Experts of a small language model: 6 picks a token, 3676 steps.
Below are experts of layer 2 (counted from 0) of a mixture-of-experts language model. Rows are named router (the router's row for the expert), down (a neuron's output weights, with its number) and show model dimensions 0-127. Each number is 500 + 40 x the weight over its row's rms, rounded and kept within 0 to 999. Numbers have three digits each.
After each expert's rows: a language model's description of what the expert responds to. This comes from a sample of Wikipedia text that the model never trained on.

# expert 3
router:482470499486500488519537518436504520522509529412527467536518480416493457474470480459536547523526497549515575543546494532508456508510505401510469435477487553471560516573497472519463524506498538584531500509410462475489560519508461570554549497459492460526500486620580573581484491509524505557492466414535525446513468522524515514426516471510527513526557452476555520507518528482507435534540
down0:508521442590520522512497496505489501576524560508528480478501522528542514497487517496534479480476379519525540430513529481539450496503466432534512573541464502565427539552465518533595508518499491460501558445490445533522524490548551463491537522463447486504435511535485437496579472543501490491480493439590502510482502473497523600512501458496492573470429463461552490521626515506503482479497
down1:551484466468535526543441471473555588518463462526562533520526560434449497509484493477473464522488521545453518447538570483512554463582527529502402534504520355471561469489437526456438522567466523481490547526509516483497478493546405504550457553438453512506480475548534499455540543513500431510523524493420498439517480543476535477502523523516513504531573446493483489472487517475497499473512
down2:445433449469534484524582513460482515454464524465512490502486525524531507519537528489410562526458453493500556523535488500511490483480473435465468521523482497488490529451541402534457525491458460575481445496582501487521524507478514512456544449482411473458452494493497498524473509531451533601502616427549479515484496513398465533452484543481494505504507484547434546563564575496535489456487
down3:500441488495494608485450434555479509519435533487508470509508441536506518563492509431605553501528462514496524440440562541562475509506508564472491589559471491492489434512533480463571472570471488467455500423504490504479465500516413518539483487415485548476527535506455538503511481511533505529556457501523475447524453446504486440545527522560553478511436564505451516523461476519507549493554
down4:501499515450513447457548469540506542486425442499472477494517464440532501485503452562531481507453547432413492542506435499513517431452469532512486484540521540495427530429534501576488527498491528468422462394534474502458504523497516413522517474526444478470552470513501490509574475591503446489567547520498540539548541456490554481465597515527532491496523453516438482563526487476468447506461
down5:492517492541496517413432467497469594533472498529522535442585519536521529431508511545501554428513489564531467531422508484493495534449531594484549513467490536511523539443493497557484503465492496540537466436581444545516459525524499515476462553500483505463420521465484535486533498407509472436461532488480545492450562519512527482497512481516441512444468497460444510609529491464429499552526
down6:422469497476460488566594501506545435485472434505463453530534519465568458511489511522496464542507433509467495475427481534551547499513517523480552538532438444486491484550491526548471533530551594514457524533526451526528408419426489507524526470500508499498497502454609520543512500454485479547511477545469515508469495507453504504510504465457545509471477423536527469508467520435590560410528
down7:493522491471473474502536525455501483518512471530605461566535528522545469519445474503562561487496536454527506579524498471455472494506497433556482521565454529468497479568533577545477507468501515412594550433489532428467541519530473497613486473558545516504504478506548496478480558430449543531568468532497496500522495536501525476439448524511511512420514515532568546489449497531467435498544
down8:530446544476522541558529523486540535473503566524460452487501499520483483510490537567474519457506531558547470439458480487468520506497423570501516536433464527461538548560497414498516476460497496571525516535480498541558458517596537485490503446470479504440451472518528514475515531459481482519542479427592572433543491450560494527624488525507472503449526525551461505540502502410525525555483
down9:540561477550543503457460480496514509497546610444424494476468510429563507498567479515465586545510532425574523495506520472476501441497417507495535459475493461575508531541531470523511480494484556475522475460560472489499405465537502443560446496507497440455490506469463528523475412569518554509486461518548483514519541453499545450400465494462523475519553520498509468514559466458514484471471
down10:504472494460527490535561529620493526461436477524565456471529531441559546454548527531476555510500485521521545488458454481442530469519552524510454567492519514428490460473484507534472500421526501518585506560498563495522484518535464505440522506550431552521580516483494440518482439510470525504518477498589479512552473530462502428467477500493452502507537454518514567591515408553521472473462
down11:535511517454449427528504487507481472552473524512511576495484489536563455498471496529499497536477518446571515540472533503505481485556548515528468440505558534477464500514471479472492474523524507574505503516460556511453444388451568508578500429522527489556538446419494552510478504506503455383449503444497506424447484543415540484549463500514412472565462481471500527481550474529498444486469
down12:548547570550480478473543471447535537580460494540492542462522527543453520514600539498480480442508412494533519474439417566514557465553499458484523528437447544532565521531443465491554522553501474524512510523474507462454491528521477525513465466428524522457479488514497501469475482493523550439529567459506577513538557432534469572448486406538482494518432489449507445511503490506499479507556
down13:483484449439536532502434488475467481432577503523545532523465498457482508392561556541533507518487518584477492450496571503485471446543514569492505472494536500497598544500557487434571443472509527474460534440486487489447460527542473537482478518533441482531477492547525560540563492554494598518525476523579508499537515497571481480488554515507508430566540547560485501503517457470492524479455
It responds to: Middle pieces of longer words and number chunks, such as cent in center or descent, man in manipulative, 38 in codes.

# expert 54
router:504490493444486488567533473482542531503531540507479483419551510486565483472504561486441524473544543485513539548489474504550568510503520550511463459364528523491546515491511432491462513509553480596564529483455469495477446457522564574520477501467477395523592447534503532513479440510524526498529455482504502454475478543506483474446583485573493536454536496466516523521533463449570491551485
down0:604515483456534510490544528493511513556495494482524540494439475537563459460420563506496423479527570505518529497494522482509482465451478577463525537540552436535506504533513499520536447507486509518388563529465483570518417492437516508459513487491530531433507409497600543574450493488496487536583495490480513471485531501491537447556513513544474514535462427488477477489584469503500539468529
down1:504453517488505533533509491484503553502459531537439505482493575416524528459495501484500619495481491517478568492521449541504446532465476421596530417492512477474494483519450432481560509598554502442554507503485460468459525458506482511525429452504516483539530563537525535492510481538513531523424514490489460373482425491470477560511534592515536499505526518515541521537469453477513529489539
down2:496458509470478545491492500569470456482495466487474618473474520366521497475505502493486451497531392504458542586452545484461553505486489518539569497505530485478570474594468557516508485424535521465532495500454520482525461485544476517510506478569511511513504532476520480454529541539473522470598467476502562516540504479507551528434520513493494588524542451502551523442525403471510465487488
down3:539505479447555567488464514450507486465483523521511469411520511524493487444446469437407521492461463532491528470567548572470526533486496401498490529449401474527426472495510491496523462477446500549466497493447563409514498483494464480563468502479416493492497479593491439471491488603463544530518475478481482516501516483500501523511447495476452474469451470513514502546563556444473449546442
down4:486507499514561595604506535547509539481509504584484404506549500520438505559526570510447451497535491521459511519493501500510499484497532516517433412464510569457487468502486474458520542550591492486522539544539501542586589549500439475500475564495456488491454504479536485521448543422476530501487489529511554524550456454541495469437448452495494491491473524442458483480587515521538473514471
down5:486590543485431412456525455540545538492540468492516468474501504499398515534527545447524521518530510457446510525437398513490513539503520505583486492525512488517540476472486540473559476508537532525585494521521521491473500543530515517485479495626460512516511483527547420447501444565558480461528482500494541475467445527479538474434526576531501565473494562483469487529523439497496404473492
down6:500509458499466511517491411500531516524482475531448520564524547551487560528596490526492532535525559485515551528547537500463457525536481533466548432548471633518516508540504434520556504527564540563449551515529455525494516508516464462527581463515540488582530478453552509505518470522523485426559497471468505376479502542524534523505472453577516479477510437526505437488464472492537482491482
down7:578495489461485427519499507491462540561462441472585471553459553521503571510500449599558547532467474546512510538424501567492462543451506500480460479478489394447460465512541474533500474476519426473468500511514466455461520512416465463531474487543526511479430574478434575506464518479493476508458491506447491561540507461527482544446515494428441436501474473549484518456466509528501489526467
down8:474469434423485479445453471534547489537507496520509543534478490503526507423448476520462469500419541481487523493474499477490526457499630457445376476503505481432445579509515436493502514478529515498385550463479484504471534499425498501525483469464488476566500532562444595461557490466468542483558492482478489473485491539526462436518458473510497533503501441497510472424444534523515494504473
down9:499476534514430495534441455433379484505477493537569540485533481523521457506508510489500488523485479469550450521528569475605451476476454541438521469545535543558534412505505526556461488535513459489481480502571495514486496516484521473483568551454495432489481558518455489488479508516471528562480488491482509430598496466458503558486443476527531454479442604494480445497436486458455440493482
down10:500484516476477485459466494572403450414465486507505509477567496543544536501524446552479515570536527499538546553522504496551573473514465524495530516542455538597502469499498466483532497546574443519517443552502535491460477473413469542421448541438545496537468481516515503514482496529537552507532451491355525481530482459549475509581482505515504500535560536526441493486481546456490498547516
down11:467488446515469542527495447509457429536521514540390503507512457507529547479441515491511500523507546513463468595453505514495464556499530597419457467510524438514550459452556490551518554443548500451543448522498507505506528510457520485497462548474427491564489512505571492520501548356491489473565515476495518496487547579485519529527499519500459538457523455498551506467538533433562542477495
down12:515505452484492472472451556507471494484519444443552507479422520515511493521492434447500460478474461430543517492452498567419561549495463528446546533465537463463460469484511424463519466470480541489516563519477489499498498446536526494534470592463448473532502580495489514483542435463466541525526534530464515547457458555409471472429509435487440424562462513436450569538472507467490504474552
down13:483483395544487500434546493514513485487457556514519486520414451484505482459444487479591462521505499414512456492519591459532486533522511532419568497462457522461486473478476526527507482519502455477447487433512503522516483462509513522516471510509431473525440595509465456577465496506377433545448493517497409415520555474525449530484501507467477437490463476526510475454472500501492533499541
It responds to: The unit ft in height and length measurements like 6 ft 10 in, plus en dashes in scores and mid-name fragments like Gra-ham.

# expert 35
router:587484521493512426575468562451482579450500522493505502497499517500472422475521493522448499534463508590467527502510493531570444510489502433527446464413409451475448508514492461529554494531484575461537435427511523495494482364540449502506474494441476507510492485523524508489526510498516489484504492444564533480592504462453484572503445525519466529528495551470513533467493482467488443532550
down0:494529517504522456456517542535560496516502488544496524486450574520462458514507517516558582449527523531526519485581517550479564515553516431559510546495519484512503518473480505526497482560580448427553511525524489529478521478445548424567519582548430525548464490504521484478492495406471457454539530461490500524491508511579495530519469560521467528535545409459433492460413527454512582499501
down1:486453458484525513472522492509548479581517422553496515456543517488521559508511534500493502462520502467459569528528485540468538446511508507558493586509506486496485536456498488462480486588468502570501575548409554493512551522555483518525495483517531455545590575480455516498489498581551511461526487439519441466446454470546493567492515489439494456534546433437532485515552431606527491499486
down2:474476440449450486476494553450489523450539449435553489498479576521508459514470442497560521510485568488493466495441494542518522531525540546497540485494480532547517526504573504516561567562499500528474450540462553486502526490508460443554455526572549546516552460458589506647490504463444535540544482461532492583528538505475487474496495548543474469505520449504441501563442518505504471568486
down3:436457547475487518521435496483523521426512484556524485504548557461539457588546564486465479494491492523476513487499613490504464555511556525496519413532540528501520538474530453463477507433532508530571475484453421556402523503495504486580508555514494582514447499510401478561532509512446469539484467488445565516515521544507525518494494556488442412547476506506481483457484531523538483483536
down4:495517505506451473553495482478479470546578479526523474462569491540408584563514534489414476510521507575502567425502504466497437474519531467484499501497556564503500508480534541504457455567455539480514523533534459426491573456566512531502509552433505485490473511495495547491508548550488566551543480563526518488482454556523476423522447492464506503498515534382502440494527489395512497492485
down5:485555511529453498488528474509481497554507474569466568442526420492493454548510474547493471509491487469467432525473525497460516455553517555482453552488453576533577512508529525563515517539526531517502540547499506517549511406459485528497499465529546489479434514552471497488547512411574502570443557446558513517586493497534557453497504527542490523462518356494487456501550459535526508501538
down6:454469424513540531524482554568569492484524474496478536493552451448503475587511494509444467526539439451483534540534467466429487543544546542503485482479491399475446530516534520474512511550477557457497477498527471516462523461513428447446477574461488519464481491465541524533503578501455509513510550545560602553525466502501496531471525434447458516519422550454526506445495429546457521446519
down7:564411494536470537539489516445500546463456536509531526450492530498558522508460537435495530505418525519491551475477438416496447560574497564517454521520483481501487482465477449439494437548531471462529482443525521494532501517490480505542457511489498506485485419444494446521465492503499467550570500520454437461489483490542492421496486496438489477547402585527480474459475570465481456544602
down8:591516475497466470509504526536420464450446515536509521485507465495443576423493486509577525468569521603509544508553488487427491388463480510477535471489498559496467455409414444532494479539500478449439556517469523526496512494477527529473545490418476535488519530559489452519506445518540430501546486527514474531537528580503520515515449520493487464479566494515530550532456549543495491463484
down9:528519490503527503526457527467526484519492489553487533579545519453544499446523467515505534596533525513440566475505501472602518540542424510362495520510472564488520485514497441511421468458444583482528527500500497556494431437528538450515468466459515510465460503472487502498514498413425464439527519563412497506551483494511536494553509502520492474507468549555543505572499497535558510486531
down10:468493498459519493445621420468531530512463578490453495424573457476532446477526546530470419482539496484464484519501444537504528520473488496461584549545460512491567589553544493498476471502493433491465498491516519518532492505502470541494495551552518486501501532453500632468497450459478491526553503521453538526475540465504459555560465578475528518493507475514466465567546545455433498528521
down11:496438467573454464511526479456587511492507473507507531523551449493505513532506459548429545514522451460482463494471467412541491481458517417452514476526510487474504520440499519538571542500528499485506464475516466537514521450489450498515462520492547506478534512536487530453600516416460473479477422482558509472539560585510555408486546566538509440501455528507383515528521557557486480525532
down12:486522541495488515519566534483452519490544489507473519538446440549468455477481513612489520502526526465453534514500492454564416405540525476473498493501496474507464526508586474565560510509529494493567502530522528482457494462475487467469497564532490508515468507468515492457656561508492489501557470472533472546497591486452537464507483536427495571583444439485529478508478549485480431534496
down13:564510461449508481444409496417471528470470495476462495483491437572547451555456449540488416443504486550499381494474468495473473482491528511504521528447462450557513506522515523595481550530515461492486498482499513468494481481481437521524478511581481523539484457495425485552488509480535478428507437455419474475493505477501420558543505418498510541504504491517443457544493528546451580474511
It responds to: The closing | at the end of wiki table rows, plus mid-word pieces like -ed, -ing, -ad, -ell, -all after a word start.

# expert 63
router:498523550500499470516530507477520524482525565443477474460474533415508512467565460433517553381505455469509506495530439541502480546493491393572464527498419535512542459477465454518464479431538493522490519483490455462520439485534458517607469463500488466477517498534541612469494424532467509494450456462457548435499540529493487553442451453488528478481474514491475479474433508534521470545532
down0:548498474489503518543572461544557503459552478449472455509471516472493502496486514506543545443417464474549429509531493536425487506471463477489604558541533483426594545481465522458536504486557516504423476493511525474503520483582468410533535454529472523531433506476537570465471547548565457467485517467473538504535490509565470444446537509507470463484505547599486466522467494490523434493485
down1:485562464513513479487471550554526463522469461429546532532501491462497557523469506509566463468494516472555480458500480508486480490494405534492490462480576570480487395467463603501503497421615493520534564437488504542503542534442492469521510429522557500470488448551521547486555533484480484445575527604494510469481506513487571510506482471513550547484450500500491479468505506534558461448536
down2:440459467484445562553556467536548555580496527503433477491516491401485470518479516482516501515517486503497467510488506583567445517479482485413423579534462494495538516565529503486511512450412451465539479471506454525485512445474466557491454495471438486514490489496551515521454412509508500455511502496547478539515503514566497420591429498462508441454540563567516473534468508479489500441537
down3:488482440563472543461432539472539451505478488476468544492456512410470528479492519483517547521514570496490467488577477443516466469511527581470532500448516572491544504581523557488489548497497504503473480543597506504480549488605566496489452539577404523499489532525512584480420492539474514445485508568500538440515541478475459488422516473502465522466586490509474503495500545496511441508516
down4:477530440504485478570473527522443486549515541457469522505442498448567541425483535520538505375486480560567488497496555526516578576535488499558537558474492481511466516514518503490507484482485425572485477406579508479467526483436542462489496481536487526510481516539438472494428490550489501521470560533516545507472471446418535417453458524538494471532559463496482500506513472550446520471562
down5:524474509475462494470459515536520531530485486478526513527510399502444481509498496601481488569559473569438478542512567494546527514469519502468483607504504505470573527501553563563484397491535456500517546554564417484504481477577493500471471492496454469498494539516447501511425479477533505502562552515531556534547548497597527514513506555483550506477493490489502472589517455487506481476589
down6:511457528513539522501525519461586516540503469539581563506472501498475501486549503502525477465502485531491488469451477483507425516527488445449435536463572397480422499501448435463459523424531493475511548494415511532465514553513479524484499466515499499481481487490453461483526464574459516470463520553506482613530524419496473470577479502425419411509497478585535506490545510500479492453549
down7:433508504461560525442478471531501483445471546415539473499520425467516506452445564505473480471515517515498472557455484545493583509530410525491467507569454535423541444513549563414542522533434515435550483494535512478470551485563489468498448462521461527516488488428499483531528437503479442516529585510543536474488510465535480531478503562489520461476501490566547533559470465555500562518449
down8:565540520469461497459515481491531565520517439477632432483426535513495449518530568416505489561451471488543591510536530516560483508496472485517460513489493491530544536557502534509535488492452470527483420460487520425528468502457537529548474491551532523539469465457586504538504513507511523501459535559552515499504478496424480441540438553502479559547442478536568534572533527481466459481504
down9:491454477550487445500461506516549492455480533510481510422505510424577488465524501477475585437470483538461514369535532526513495507500516508484537456513519560561501502518456560480453483514473413460514489460497434486533452463570486431492520491521574513520462551539434543527441467471462480571408490478536469542523477457444423462496466516460477437492510540510444477539486496502511518533432
down10:479496461445500504574521423441451488504504443474517514537448439464464494470507498471482515466461459580467546559521468482536449511496504513451524451519474491504479514554602574530440517505522402472580505508514558455571452463460515497451577511481446500553476449474474478481529493492451529527534450475487477561480489490477510496504539535515504475623523500507494513462513448589467531570446
down11:498499491527517540480420522464448474612482498439514500536549541561481554515423498440421511509550514562539522544497477492501506550542510450456494397430532504511471561488485594492516404561549506486488504551558443491570460485470522546470606494476524501507524481535498486510509557522501544497574455484471460497472520490467496559531558537528510431519469541554462518520529519505519495483508
down12:560453459484505507482500531484427565461410434510556470473490532499508428576513486509480553561415479470469545518560488498565460490501507529501487555555474557576502513556549490515488499518533450577445468555380491569458544511473440475526490497484468522477446500480427479514516518494460477571476494511494485505496451469508512480562502448496499496488481488471530541488517565433557592470521
down13:494554501500483469447537501511566470498495560494465416537518472508543481517529462460528442508519485526465526471570506458411504481538471425475501512515520446515574481448456546423559528517510552557459506518509547509458497495375485471463559485559526555503478425517515477474463498453499567502531488440398444500490521476517570531466435471497463427535427482510526475511468492499530469442467
It responds to: Prepositions like of, in, to, for after nouns, as in No. of seasons, plus capital abbreviations like US, A, O.

# expert 47
router:526538570475567507516460510466503534456523491507581455454450560483433548432565481548414448473557624546463589486512523503524528526551506583468483505514524471569451495498567485568463463478491509553536423490521496483423457480509482528573468518507517492436495424542533466546543519521551522456511495463476473483510468508486470487490492518437523484469488461499537511543544519490470454524528
down0:484466544536451463494471497559547471493564440526532464477444476452464515545499589496559538536509572508496464526577554534477524536601531523484521500514539536500492485487565529458556488500492489459509501559555492508520539500510498521528508458485453524568507485469404471438522501548483587526405522495488555590467565527524514534488486406536458526563451476491508448483523492561472498520549
down1:489531505466514542511528474584514509550425494474440537462498512564525479578523536511521456465490404487486509492467558510494455535470478540438509496592517518483506500577479498517489536553503544460463444410514420574552485498547517529534539516454488449451585517485550497434478486495502475499520501467438489460503467519406481534541475482504517532594546538446426514480481492434545531507454
down2:433412547541404511506521545535491506487522489494514581528535504463498617532474489538542469524525442511538457495521560502511475456531519477487483521538542484368496579525469504459466507445544495458462452444564472498458510469488499504470562501526455560509470482527517553481499519512563517514537540546444510498499548521541508507602458554504507481558506507507532508436503505413443526451536
down3:516483559457538540438513485503478354545442463530498479520528490576456443536481553513484486507500506487485553491465508533516455500449588412450501527464463499550545544557464479561542530441496419461405467506496556547563497483474476479503452490506537500438524440485559624502445537516525449495537527541520519487501525535492465481478465504446513523453476480487483512461469489457497521518494
down4:525526499566419442526522555508473501513497448470482513546579523525487457536531452467489544536494491521432552463471560515499508516424523534532519536447511427500454555425527539479510467497475449559455525488459475492529516407482473524597413491540520531471502538517499555397571543515524519484511500526513449555525478554520566538498431499545502465545486412486511482480505531440526517488452
down5:462509602412530495506450516452465538519550479512500471497456547552488465487552485450519527426548490492498610497527507536475420499500500498536552445495479466487541532541466448556499488520501505533439494467494452444551465591432456535480476508430592528511511524500593570479514535516499484535531521537481466445495448479469511542496467541521416525499518414498508576506470522539468512504465
down6:416459569515467514512594485480521504519542487548533521533475514490544488464477471544504498508474565594404515490492459544458537443529520509436474548486508549560423529459510504508505556520498424469471457498488477442453592468508591493582454578445498463483490471538398477501426495516472456465473453493426502490490506468493461567538488545502476500481488517506488441522510475477467477511525
down7:503518550478534505442552450499549546477501498517536510481500470480513489484497512513538531481507459502519565477559423498499436460496543534456480501498481527527510532517370424429486498586539646502402507520531435529495496473486515427439512550513574482526527526562463503451497512512501531498533515524519536497457453454448520527439518551500553476526468562524460500505543548576476460538505
down8:476489558505504494491532482560363494500489564466405526493474514493517497546422489546416508490508601506432424519473507490477482565500495476487464512462555517436491510550546524473523444527506481500528501487490457615508484495529506497462510456561479481543508478436605575490511513512479457424564511523466491504479532458556530450489473567485564502500508545483468450507468519463470468516514
down9:539542483474525551515447494505454475485445531494428538490532539524417511496481572567572502462503501459508522568542528377494467502441458520541529510462471471563549583531530473585473466529473490583518482519508482487500539480592531512433457481537488465515449502535495491522442523515565574465484498540546451498496555532499542493444496432414506541492505487483542440540489503540490540529505
down10:524534468539504478453487530495536489474470438544510559507418496425535527487541505514527463478461439519412523490503496510581569546514480511556536537458505510501486465536472506510417498462455422437502448495508487495504475495458488461594495424520522540440546518473459455439536569556522454452459433545477458492496520430507515420511564477490579489470498485489602477509505515438483536529475
down11:519525511533571538495483553459536492453506549440482530506518515478520459496534521477526446436493586580491566512436487472543487518467497553479503481442504445568452533547574505432480487546515559475565466573490506538533507518499483527544470476467470485476502471533540449444459470576514533554463452430575591485551427493472551511441520437528578528501485471481532468528485501551494490476554
down12:475462507452536465425538488503531503521489440505554510510485522564519459534544506481467497538439509531470564533492522542504506499499465476466486454484471466518455510553391490401563574526480486514508456469455521525454459556451510510522503491504544446510488496430652535538480572554481539556519420538441522535525432489512438483428518541470497483487469540536431501503467470458485511526525
down13:490503449484487500539552465496516478481557502472489492510467497610501463412509473540497445527518463489502492480466446506542466456541491546463560544486503523474381486490456526371530515543535546526504507491509565529540473523440443490468530530577488516456516511562482452546584542540488508472501527450542513480560459531416461558527494468514496498531564498530541476555518468418441503451477
It responds to: Verbs right after a subject, mainly is, was, are, were, has, been, also, plus past-tense endings like kill-ed or experienc-ed.

# expert 11
router:500443500457540499515428582434528598416538449526510503462442555490457530494504491550464487494508600574475590502511527489537535498502528504499494558488531450522443418505508494564483544515544502526475469511499442497523511539493555466543470525512517521476490442503487506481539528492471517464519417472557574491526489488532580489494456494474619461453492527485477523451574554499557457512505
down1:542568526574388488584446461499543484483579485569497487547592512501513482492546520479523455522519496550549486491527481451452575556493456469520508436451514522431486513408558507479529616524540520490449484448496461496492462474525534517490477525482497571517464503546456486530460457440496496518488473476489510480546471416532480558436555509454478513447515536474484497482548447474534486498484
down2:490491529443518492539474488496523560494468563510563539542498501503479463513472483416595475521442493553537511432434478527456498548504541535470512469544456491509454490558498521523537507545595518536486486509525504503536462522480413565496533427488564525558558552534364518486520485553515450545406572530510541504502531568457458541469471540539491530481483471524477501486537468483535545517473
down3:473417480480488503443452456528457488503473453500500480516455479535531561517544514540535478424473483505478458579459512427472538411504528546528393511567411465485552517504523645504549530478562523460435497505531553485520494511474502472497536516508524489550512452536417524504515531527481468416509562530471508477546529533502533451472522510571495527443510452535465476445486481505501469518466
down4:486514542502437475522542521513470520553529534441468458501483497479458507499544514493538468480396489523511550492543446480488560424458487510528496516590520423535478467567563490474519566570489532475556481435520474422435556575527488508415503492561519469517492488534508481488464458571481452437489518460504519505502423437530447464477578512508451582488532493442502549473527484543515531508452
down5:575455452477490499465474486483549445470541528467470542531494432600485482521484518510506502450506507539546371469444467475454473472495503509504486471437454526495495528551406576569481568565506521489465547556522422520561489460495450529482519471488521480474540540482547589488512493543502506482526571494523520429482516569467493601468532441532550479513506500438504477465512531499458480500525
down6:494460534442498509472557585453459552492460412523539461520471507521449462465532530493478508487476400525491637543493448451437544488510536463472419459520548436559436571497483490509535549489498486508449438492508518491485509525505504467504512439477520559535459469510476493528439534530489572538516479521479520475461484495469512428546458613546549468509482507534541480550539504507481487550483
down7:450498552514471520509549608473496514604430554474467536467478488497525515452506513471442495498479464532502422536515502509486479598540459497478491478521492510490501495544504531538511506498492549534627485534578486480427454545479495505486467521508502498466540548422506559435451534489525480449525497506481460480482523549494441433480514476566470544586492475468565576469544476511471407476482
down8:453504493549520471513493565570536566429462545515454389500540465493463455506553530427475527500471498527484549436545499522484527496481529446487523474591527516558476510482407513473462420509547505484508540518491534508460512520431451461453510514457543459407451514523520558416540476480518576491553482514522528514438510499551438512493572443563449472527477543530509535497517488525537510473502
down9:447462526461465453487482559519463556477508572493494500515458505459474531535466452511506509480520512519459546461470473548516453536525472498450518449490535456528434475590509626532476460545515516463537510448610452493529546583495499428438521534550436485499498561533542494541542547533513488440517480413526475492487550519466465465435512586469543495493492545497475463465452478509493563465539
down10:467526527511527516506557532541415530516473454507565526506532440479538540469492504473511516498488438502462507479503536520425488431458538523490459484502540460571506476523529538470508520461505471442503517442534509535494485445501514530455435591511549467520462548416523500519539537546477481516479496503468447593469553518381526428559436497476551526616493474502471464437493540531524577477473
down11:457543534538514483538442513527582528496530510489480498476508461500532507499514460480559424534455550467541536534465495502429553507438483511536500435524512613456585499490490519511479494482542482512539484494525470528493427550453471523564479512475473551532476503488531501498484619456460487534442450471530419436496520536487500525531491537563510588468543529441552525442514520435496448531409
down12:437428409480498502432471489457508484477567533469549459584460516538494456510491510483537542583467474423512455463507576521523508474507517532494522450428519546507551475416483468518542520499512498468524501497526518507445592514543495507442474518536529495445446547475483470503409512394499450500503485486550509515476477486488406569498515491475429539461476455440535482485472509455575516464511
down13:497532502431489473518557471560558452478510405539514502531503554498499516400518446511506464503505547470441498519466530561529513396547483500521562533461517475532485518561495516514527464436490385438516473500531482559578497498526532534506444529471507517508548549518443426542564499519460455524488418589490528536527465521495457544569482484478473511514502502552504499560528487578539513473511
down14:599507570457484506528533460463469507461507511578526469480518449512526435509461508534499513489448486449576448454531490497547457470546453518486485588505455481458498616506490544540586435516465497563480488501503533539606577435464454538510544510492528475484487471494514478520534515461480441508540447506537445454502540485456471569508469473478481519448517496515547446529497524478426432539517
It responds to: Function words opening a noun phrase or verb group, mostly the, a, The, his, was, had, has, plus See in See also headings.

# expert 60
router:518547524519563452566527466467476543462467544508556443447550502469464454497507471484440570427551538521489552426528472523494474517579515506505530513486453537481430451521530508481468431563478515538469434487482468431507541481507443480527512513461489453470557489534511589500548447510545528436501461437514487499558511523465480566480536447558535509469527535476451529620479473458558474523494
down0:499535430508518508535493460601546524541447467508472482533516535430449500442524555502521468467600441490462517428493520563553517512507510524464556528468568438428475505516443558498435488632539536523485462478492543531527512455503522553494506466530506486479439489362490492519513523498529489498503485463565473495539507519492498554548500533536499436486528580545495480538518470484540517485481
down1:438580559574489501468451498494609536442532537523479464466421516489497456506491432524525537504580512515479546512496548526553529523514506551545521508435443501486412508505595540500474553512519452455540463505578552440511446540528524518467480473572464465518481495540491464490444494529530522436462451493565522497460508488475439504452479514559480489509462560442482538451511509510482531501579
down2:520470490562540508547545537553472500509537473478532493536513542415496520519453530454495522495491586442526508532547518580476522513531526526499497440441588500472484448514539565484454503496463513505467527516507538534495532492523501478538456530526486485551540491533464433560514438480374498568443426482544520464503486485573470510486517480513432503447526555586505435476408436553488547489474
down3:499516466543538557486483559435560536496530577490497455576554477497504522466541455455525512565428457448435539489498464546488520495530441497482498513514525430535472488451550500470473477449524429492499486506481467462463486544500542551452478580493506539462514568473407413526488437450574492585428502512537507557506562513550494504528485496471508512504449513469484531465540589483550474466463
down4:483531557463446492501511469465495576479465486457572516485542515488501500420531567474508427466547494578438591474475502478503485558539516464462523473451401489482447536519607517516449479490470538521570554540496532550485506519506503562532543452451506574490497518518496452472471515530448507501522487518496542530543427450447532508430527486449468521502497450532587477442476457532527552520542
down5:525418525503417554489446515475515456478465520394582432489468494497529457511486458511546436503486400512486541531461448533493484481494444494526478488524539528486515478504446511405476450523489539516497458495441547522468481487515527501496499568496495505499494474468399422534439444446505507532430488459487453472449453397475511545440482515501511505465390516478495467505468541496523463519466
down6:542517493553494500456461525578525462477484463425420560444518511512503551528458517403598452527510432492527507500467466492476501461467463514496560432492502514469492485496495546491520591533542517465496501496532557528542500484515511518438527462541557439462523523497564465524494532530560493540468511447451563464550464487495496497545555508485488541381477501617494414507533451494501492496516
down7:550541527538438456454572498477517520522528630496549502559485585474454460499519509490538495475489490486506544461522416508595523447552565526453527532456515481467497519480560435485500605517489466502543512463476532495477429549467492548496511508481511526443507551492536536490505508501501508586498510512435599508487530518522459484469431531502519507537412469536505567522553462453533500451503
down8:497470432547425538431487529487540481477476503509495473569508479568437433467421525492529492520553481463512537612497519504473546517498508460575492491481511495517484530458483470481420494472496443544491490471481500526515563478509529513509477433474487546538509531504468497503401501500485502532526508530523440478460432517446485551589467474523463527611461454575474427556560568459479534537510
down9:499506546543526531528440572429538623495471497467518467519416510512498474537516541475436495465495531551498599544472486536473525529535501499502511486557487420476543440496511455527472503503530534560511466567433498347478528434478506475529449514519486499496533482515507523492491506436526538523473462458526467579436529514481499502503507457534528512484485468549524493545556573527493496461591
down10:499510426556493520542454476524520517510480514536434544526540526498491531481483383581570451635572526405509566442515482528467503471479432503447471555477439571500514531478479527470491510533555499534429497459517522471498517483513407548472504563556518466505488561485499492568543497450526485471517494440484487531454525463499499480505470524494531482468476523526540534475475423518518480483438
down11:555469489528463521526490516571510487447488561502516521514531557490553503449506567450485498501449421478495499531475524492449499543475465456541419445565525468457569534438465543511446459491572504512561487467578458489457514486514530480495498398548519549466474511471559541495457477465506471521536542539484369474533507514447577486487539523528500546510553529459521495504593541451523456461495
down12:618542496467535571487542456500457504521506494531607553490508468490480451531534439545452500419504505485473503447433477524560472420446491519497507480450527496506533476455516477453504481553422478506480477449524397530503461485481483529553517537528470494476480481517483486563567485461498415527459513533457513455551440504505455498437523494539438475496479510544496539507431554438552487422511
down13:462526534481532548576527479493511472510390500522552444546501394481439501492513466505528579496493570558520488430526486472538411526528494489530566501528459454449521423509561582517503499482477526505518519517533528499516592524529448519467550473526528562526518498455577499502490453445539468474517584507533501494454501438529562508520530412463502445452497535463511458486529528483501500454470
It responds to: Prepositions and verb endings in running prose, such as to, of, on, -ed, -ated, and mid-word tur in cultural, structured.